python train.py --moe_layers=[1, 2, 3, 4, 5, 6, 7, 8, 9, 10] --normalize_top_k=true --balance_loss=0.000804 --lr_router=0.000256 --vocab_size=2048 --tie_embeddings=true --lr=0.00574 --beta1=0.93 --train_tokens=293800000 --steps=9224
Below are experts of layer 8 (counted from 0) of a mixture-of-experts language model. Rows are named router (the router's row for the expert) and show model dimensions 64-127. Each number is 500 + 40 x the weight over its row's rms, rounded and kept within 0 to 999. Numbers have three digits each.
Before each expert's rows: "gets" lists some tokens that make up at least twice as much of what it gets as of all text; "mostly gets" lists some tokens that are sent to it at least half of the time. This comes from a sample of Wikipedia text that the model never trained on. Tokens count by the router's weight.

# expert 6
gets: "ed ", "ing ", "ted ", "ated ", "that ", "on "
mostly gets: "became ", "On ", "released ", "used ", "held ", "though "
router:496548540533519534572628538440433543487502519490512551566513483477507482498545489543460547537479528491505513486447529485418484427515471523470471476502490509367456529496440530485498541514552551

# expert 22
gets: "ing", "ag", "ov", "ig", "°", "k"
mostly gets: "°", "ov", "′", "ing", "″", "ig"
router:521532529509521445500501480544420506503567472546501504431503518461477492445463471519478477520469579465536509424516522499479549563488485525551532521550441459440475549505474544493598541498526506

# expert 27
gets: "| ", "a ", "A", "I", "the ", "The "
mostly gets: "I", "A", "Is", "\\", "II", "The "
router:532502501416568456512531495486487485511511498496480500508509496446461414518519477525499454522460499561479428530460450539524571538462463562430555467568501464514501623535455582473535569546519556

# expert 55
gets: "in", "In", "us", "con", "re", "im"
mostly gets: "In", "inv", "sub", "in", "orig", "writ"
router:520544614457516551530570462484496481488497521465508579502556420537489537497491461598531490454497519492482480504453506458466482570514527563458484498547438516412508511487502522471523509478549585

# expert 46
gets: "-", "b", "–", "ab", "- ", "Y"
mostly gets: "-", "b", "Y", "–", "ab", "eb"
router:466543521516493415532547517443417482462496571517473499549452517515459504517543488558508553569461556447466534529503456562468515538503437523473540528492506444540495543465500520508508530464518559

# expert 45
gets: "==", "===", "ec", "sp", "ep", "="
mostly gets: "==", "===", "sp", "=", "== ", "elec"
router:537486530530512545524556533531511443476575508517529499479473431507470483476499397518450511546461492507518458508444450520545600522501437523488536538556472526472449517490447504440550535537576486

# expert 19
gets: "er", "an", "ter", "tr", "et", ":"
mostly gets: "ter", "tr", ":", "ther", "er", "Tr"
router:513524523530505538554603570505475483511470466455540515491480501462480408450482502492412488498440551540508461502531496461523445478473517525435424443581477509479505550531467544428509597527504481

# expert 38
gets: "v", "st", "m", "h", "g", "av"
mostly gets: "inv", "serv", "fl", "v", "chang", "lim"
router:501501541464488492493565542558500496448467495521517529501447480539537461464460489462470497563482496506539548416396484437532481520399491493486522487482429498480506548506513522506547533519572493

# expert 42
gets: "and ", "ri", "(", ", ", "| ", "was "
mostly gets: "ri", "& ", "and ", "cri", "Rev", "Bri"
router:463514547443558476511508472513487541487541484554524562467554530499503457517524476574458531486493542572571511479446426543489504519456442494463502487484459452507500525443470536507549559528488566

# expert 52
gets: "S", "R", "N", "t", "T", "=="
mostly gets: "==", "S", "St", "Pri", "R", "Not"
router:478480580493538511535564552512422502464426533484528512567447484505534477494467497540451426502495523513560472542496494471472462585485501475414521459526440429554463493464487570509530498522502505

# expert 48
gets: "at", "ad", "sh", "ir", "and", "h"
mostly gets: "at", "ad", "sh", "Sh", "Ad", "Indi"
router:446523570486481487500550557497490475488463505497501525531470543491468397427505471496485480536446516532501498487415447403505471486516466500486511482536421462511496519530548544465491590516463572

# expert 5
gets: "a ", "i ", "e ", " ", "o ", "er "
mostly gets: "la ", "um ", "town ", "u ", "area ", "i "
router:489538503521537492491486504476403503492449522532499569447502494481505498524526467447467469497448524549464499540464525531498517539495454597471469425482539432484469495464518520458542498546477469

# expert 29
gets: "M", "B", "H", "C", "D", "J"
mostly gets: "J", "K", "Mc", "M", "H", "C"
router:521530610473544481508502546551486476523533518531563579582464493502524458506522508500454451542446518465443470550508492546488564550556456472419532458501500447518498501464486518500514481513469544

# expert 37
gets: "- ", "h", "Ch", "ch", "H", "Sh"
mostly gets: "h", "Ch", "ch", "sh", "Sh", "wh"
router:479527565474515423535516558531495470423515507492472536575524493536454487458451496459462492564549505519537488501480456428521574509513404508452576479519460558487502505462498506465468498493503517

# expert 25
gets: "E", "e", "u", "te", "ur", "su"
mostly gets: "E", "inter", "Au", "develop", "educ", "stitu"
router:482466506497486472523579534464483518497515439464498522514470468529518500513454514520468461510476499500503497498363557496460487480547543586450496490541459569438491572456497542465497558551505507

# expert 57
gets: "201", "un", "an", "202", "200", "199"
mostly gets: "201", "202", "un", "197", "199", "200"
router:498512531467532482585530550464513531501545417459575535504513527522519522524459502502605472487459476539491473516485471512492527485552457505528461467495409465546508551417494567524558494557549507

# expert 4
gets: "–", "first ", "over", "er", "our", "ent"
mostly gets: "Championship", "second ", "centur", "record", "first ", "year"
router:535548560436521490498523573434486484462513463583557475509541524499490476477483431546517473505450495451540439465438552533480479480467479621477467489551506517409433546480524496506494564569522490

# expert 41
gets: "| ", "; ", ": ", "(", "in ", "- "
mostly gets: "| ", "—; ", "; ", "won ", "/ ", "): "
router:476512514486532446510482496473469494512540529560498526521520476493459410531490439500495509542452573489508453494472471485458500453432456536474619476529561494492505523466479526495503584521518544

# expert 62
gets: "a ", "o ", "i ", "er ", "e ", " "
mostly gets: "John ", "ael ", "io ", "David ", "ham ", "ington "
router:500517521553538537545565550448502435495481559539552535523557509504475549431497474464503459515451495552515465493518493511475560503491427503488540469526503511466481511475477539410559475541536528

# expert 23
gets: "th", ".", "Th", "1", "2", "6"
mostly gets: "th", "Th", "oth", "ath", "57", "56"
router:459486538518574463517532522483465524534533468451510548518514523550538414477493576514499464572474500468509472527487464446479492492437464523498526525581465511412529502452428498441504525490437552

# expert 53
gets: "le", "e", "ver", "se", "me", "u"
mostly gets: "Le", "Se", "No", "Ro", "Me", "me"
router:498560486553506485542566527472415469487484484534505544489490535582450532532531554484485492512521545517504518503504520408495539494418456542467546483510458452508506540520485492542516545545536537

# expert 17
gets: "the ", "al ", "an ", ": ", "The ", "ic "
mostly gets: "ical ", "American ", "National ", "atic ", "national ", "ual "
router:441579564511517468499494517571459448488572500496553504525511503471489470488476489478498441454456526474515427496479465451495512507568488534447467499536523546481522510471494544484503578531486536

# expert 59
gets: "n", "f", "r", "F", "ur", "of"
mostly gets: "n", "f", "r", "ern", "kn", "unn"
router:505486536431485444569533488550424513430478526560515462499501488458548524406493493536503481516498485545538451536457511474450465511504475530428466514504455499502442451492476504510557580479541498

# expert 1
gets: "re", "om", ",", "–", ".", "e"
mostly gets: "re", "om", "Re", "com", "gre", "Gre"
router:509531561496572532468517445437508458503538521435541534508518472500453504511504559497518504498485569464497543593450483501510485515517446482429502507518407465480464558497444536476496531563537471

# expert 3
gets: "ation ", "0", "tion ", "5", "3", ") "
mostly gets: "ment ", "tions ", "ism ", "tion ", "ations ", "ility "
router:496488506452534516525533516503452468457534520499529512502516528452407470509573507526545464478465493502574500473443436501536481549475481569442439418572453524473468533501521516497475573488543549

# expert 9
gets: "a", "e", "u", "o", "A", "ra"
mostly gets: "a", "e", "ra", "He", "he", "Ma"
router:500468519524502462499538528506465459478506460508510521589459545506459501544558504451567419519438571552506501486430465423507515528527468560482474434509443485481510501530479518475500538532535528

# expert 43
gets: "ut", "0", "ent", "im", "ti", "3"
mostly gets: "tit", "tim", "100", "iti", "Tim", "cent"
router:533431536499529532540542493430498532464465432493506587488471473488498488450510523506532498490432553482474467504467443518455434490510499548446473435502446463403461509492510524519520600520477505

# expert 36
gets: "was ", "is ", "to ", "as ", "were ", "had "
mostly gets: "were ", "Al", "not ", "had ", "have ", "was "
router:530508520496521539563578546484414497458481542521490480497501464558465429457446464490519526514528539602492525578460530558442531577504437542516465509571465470422547507496446516478565613544502544

# expert 11
gets: "or", "i", "por", " ", "serv", "tor"
mostly gets: "or", "offic", "serv", "por", "oci", "thor"
router:489541472425527509551564555510477498399525459518488511441491474445440436521541462530543519524486477563543482480410490556505493505532462516486513443554449416449489593552493481523519558494543466

# expert 31
gets: "\n", ". ", "\n\n", "\"", "ed", "|"
mostly gets: "\"", "ed", "med", "). ", "Med", "|---|"
router:488528547478452464571509533546459544473563454478485511532579464539544462488495541505476547479495563507529476548454402433470569524496406539426535457506461486475466570534481482440486514520517518

# expert 15
gets: "\n", ". ", "\n\n", "- ", "). ", ": "
mostly gets: "). ", "\n  ", ". ", "\". ", ".\" ", "US"
router:513496516530498442517517554513505515538515471518541523555534469463527482483516537503496485449542518551515437557430525476473522519447426475425541478454489486496527518500547542527475499509537495

# expert 51
gets: "\n", "- ", "\n\n", "c", "es", "cre"
mostly gets: "cre", "States", "name", "Kingd", "Japan", "Born"
router:476500542523547477523512565494496487449516470476550523541470503497461478543469490489469483512461497510494483547509404508435508501517488561445520412480438512459477540454504547464482494507535566

# expert 20
gets: "s ", "es ", "ers ", "er ", "ation ", "e "
mostly gets: "years ", "film ", "people ", "game ", "series ", "government "
router:513535543495498546517531569464384502477475555522569522516514484448501435455549510498548419533472503507505552490489438496473410536465418625502454450490511479470511501520505530517454532530556421

# expert 47
gets: "the ", "The ", "s ", "al ", "his ", "ic "
mostly gets: "the ", "The ", "this ", "ical ", "National ", "This "
router:444615581467502438500528556492508472511557488503572565512469482518501490500527563465524481464472518518527433565450488472490567475484455525497448425535505524488510572451468534461532525565540495

# expert 63
gets: "B", "z", "b", "k", "ab", "j"
mostly gets: "B", "z", "b", "Z", "ob", "az"
router:492495554484557440515531467522460485459556539527481551524449499466501494507539457489499419519520510545480516458504367482485508534606450500484532495497501479483481564408463546486514543504514517

# expert 26
gets: "m", "p", "M", "c", "v", "ph"
mostly gets: "Ph", "Mc", "Is", "Ma", "Mus", "Pet"
router:467533590501497510513520545541492497506493491470505589512495530462494517483553483512472433548470499549506422532401469385535508497514499527454502460505401526498458500554468519485542489540547557

# expert 60
gets: "i", "L", "o", "l", "di", "si"
mostly gets: "i", "si", "di", "L", "Di", "o"
router:564502500493562508526598513454457553450530497491547535452544454485513499538569457495549479500540499492495496467392524479510500493494473520482515409509428428506520559536483514490498513487443575

# expert 16
gets: " ", "0 ", "18", "20", "1", "17"
mostly gets: "wi", "20", "feat", "includ", "fir", "18"
router:463460558471477439558515527454489514521532416521485494528498486526441503460494484555544505529504563476522485524462437511513509438428465508425529490486434452542517474495497522514530589550521540

# expert 39
gets: "C", "H", "c", "G", "K", "B"
mostly gets: "K", "J", "C", "H", "G", "V"
router:519529555454572456507537545530486478482488507512617548591516461512494445482499491534484484543494505468516489536473448557464516512504498485466535468475491503555487518475410552417486530533549553

# expert 21
gets: " ", "it", "| ", "t ", "it ", "its "
mostly gets: "it", "it ", "its ", "sit", "ity ", "itt"
router:484538616473471470594517553530474485486482500493508506483494495466525431558549474449460460455494547509483553500479448461491534475466391524451523444493545479491398471490466534477541500526522510

# expert 12
gets: "ar", "ol", "Ar", "Mar", "ur", "Car"
mostly gets: "ol", "ar", "Ar", "Mar", "Al", "Col"
router:440495574465546443489533516503452538464527452491477564533461549548459501429493470586490489513585526514536525538494475519512501536504454567420492508526460444487537506455509518509557599506484506

# expert 32
gets: ".", "|", "201", "200", "8", "9"
mostly gets: ".", "201", "199", ").", "200", "tain"
router:493520541438514558529568560524495493512545529497508546539553505575561516474450547544502473506457447495534473533489542505565537475500515488502461527527423444461522534482514565515552506473602496

# expert 44
gets: "S", "ex", "pr", "pre", "par", "rec"
mostly gets: "ex", "par", "pre", "pr", "Par", "rec"
router:486562590478487531547583572528490491483526531456524543490446503514457478547531481554451459495457547470481463527490517428546513449528456488471508510486449477497516477481471528543549488491588485

# expert 30
gets: "y", "am", "ay", "es", "s", "ty"
mostly gets: "y", "ies", "ty", "ly", "ity", "ary"
router:480470519546560406477485512473528520485480524509547461415536525477485488414516482564463458529513513573482471547522540464522552517446474555420466471540429414401448564499506490473520608529476506

# expert 7
gets: "in", "an", "en", "ot", "er", "on"
mostly gets: "yn", "son", "rist", "ron", "King", "John"
router:505500565510509527570532505516457532518555442501476532513536482501518483466536513522480511549447528572506532500484549471466532558526490551471473437530427457499464486457529519515487575480568510

# expert 18
gets: "pl", "cl", "ag", "gr", "tr", "Cl"
mostly gets: "pl", "cl", "gr", "Cl", "Bl", "fl"
router:459554565500436518457481515550463513478501476504542525465487520543488522449463497490494474496473532575500521462456480487507581480470517570505470446528481462531513538489461515486523524509512477

# expert 40
gets: "pro", "| ", "ro", "0 ", " ", "% "
mostly gets: "pro", "|---|---|---|---", "eg", "|---|---", "Pro", "Total "
router:474501502503504539491559456445512474528484548544545527540498441518475439499504521563539481516491472550537550474490491500510509566448521599465497420557475451523454542473502538512498500604509533

# expert 34
gets: "for ", "2 ", "1 ", "0 ", "3 ", "5 "
mostly gets: "for ", "two ", "11 ", "three ", "000 ", "9 "
router:466484511514490542569493489494466510541512549474500542580522501601446529476548508564512479545457537505497406542432457530470543483490463467407445402484509508448446523443524498543521579603508553

# expert 61
gets: "c", "oc", "anc", "ic", "ac", "is"
mostly gets: "oc", "anc", "dec", "loc", "bec", "Mc"
router:533484545499480436530582550497552529512566458515521558479508561497484510501469406524520525523448504616566466493456500423492513504507464507531512514415435455449442516473439573485539547536493518

# expert 35
gets: "of ", "in ", "to ", "by ", "from ", "In "
mostly gets: "of ", "from ", "In ", "during ", "into ", "between "
router:500513595509496517532549455497458567467507528542488536559493480531495500477519432509498480551509529438480486571469498474461557486480396471477457508547490420489504529537527460560483580571551612

# expert 56
gets: "'", "en", "en ", "ent", "end", "min"
mostly gets: "'", "min", "United ", "en", "En", "Min"
router:515489553484513501556531541479477486446546476492529579438565494465538482511505540473408541518444596509459464503402430501407504529521544580489483442531478497462477545424500490481515497600548583

# expert 10
gets: "l", "el", "L", "em", "m", "um"
mostly gets: "el", "em", "l", "L", "ell", "El"
router:521561492516466486545547484541509535449617549454476552505549493476515519504511459437524503521458536552572510536436448496517504498501470541440443430556442456466463494495493544469534554540486530

# expert 14
gets: "al", "ic", "ac", "il", "op", "ul"
mostly gets: "ic", "il", "tic", "ac", "Ac", "fac"
router:481480545502503517510583522508559465423621462504523518480467471524457481478518530556548521507434476515506441519482490476505564529529501623468448488485430484420487528464491499488493556497487488

# expert 13
gets: "M", "P", "p", "O", "T", "D"
mostly gets: "P", "O", "M", "comp", "dep", "Dep"
router:502498524533520535554511503477477471509539500586553566505482478498457509543539485549481483520496509483508433566490433483492528499444486535411541515598468433528505494524501489554499554497485565

# expert 2
gets: "3", "1", "2", "4", "|", "6"
mostly gets: "fin", "qu", "Qu", "De", "Fin", "equ"
router:536529587472521504517565489479434476463432418478532552524459508526412508500422501478560489494454476543486507518469522467478481504423507522444516443503451495478509545493472544498503467517571603

# expert 50
gets: "and", "et", "ad", "ill", "ind", "ard"
mostly gets: "land", "ind", "oll", "ond", "found", "sing"
router:510597507493492494471484520536487543468537504468507518509539533483478485462489412529527491513390554513535479533469468424500525507458447522455504465576437437496482511464552511497535583512496496

# expert 0
gets: "g", "le", "as", "St", "st", "ag"
mostly gets: "g", "as", "ug", "org", "le", "States"
router:433535518504508493459527531493434498484485514540569488439554491523517480466487532506569359609479509523448521502501522505469514548463496519474496514504464511446481559490445533531460537518574562

# expert 8
gets: ", ", "(", ". ", "), ", "and ", "; "
mostly gets: ", ", "), ", "(", "\", ", "before ", "when "
router:521450553470539464533528477543449529488555508549547494463479516533511460496496565535482521498500513544538471535503457410437529467525482524515549496491483516478385580464506453480517544494509500

# expert 33
gets: "he ", "He ", "his ", "A ", "ed ", "er "
mostly gets: "He ", "She ", "she ", "he ", "sident ", "ub "
router:475524503442598447532570533482422505459474473503514528531601499515547455512508488519543524470447520533504466464479499531449539508532430565418511381478468496455449500541452592510574509569518525

# expert 58
gets: "o ", "e", "a ", ") ", "A ", "e "
mostly gets: "ael ", "é ", "ie ", "che", "io ", "o "
router:515513469509531481538548474437468491514517516539483498560535503461465519540505491428515401493446539538462549524430477482452562489518420522453561491514486533496536516461474515528481499532505584

# expert 24
gets: "|", "/ ", "play", "w", "form", ")"
mostly gets: "play", "Championship", "foot", "film", "Aw", "form"
router:455543517474529476537504480511414450469547501506507508492500454557420457484505490534487476520433581533581495450502487514500492505523437498490513459569468446497496570462555535512472525436518503

# expert 28
gets: "on", "con", "Con", "ion", "tion", "ation"
mostly gets: "on", "con", "tion", "ion", "Con", "mon"
router:524561493487514505529550502453457498507544478454588507461420464523493442515478567529474494461485543494563522542458508425512487483510529530541484482554424461529521522447443524501595543517553477

# expert 49
gets: "s", "d", "w", "t", "W", "ers"
mostly gets: "w", "s", "for", "d", "For", "ers"
router:456520568475453496581504524485469534436474538452556545544498534489484533489503504500482504456455500503486512504493458419508468463411470494436459495536428460510449494463385495457464531420568520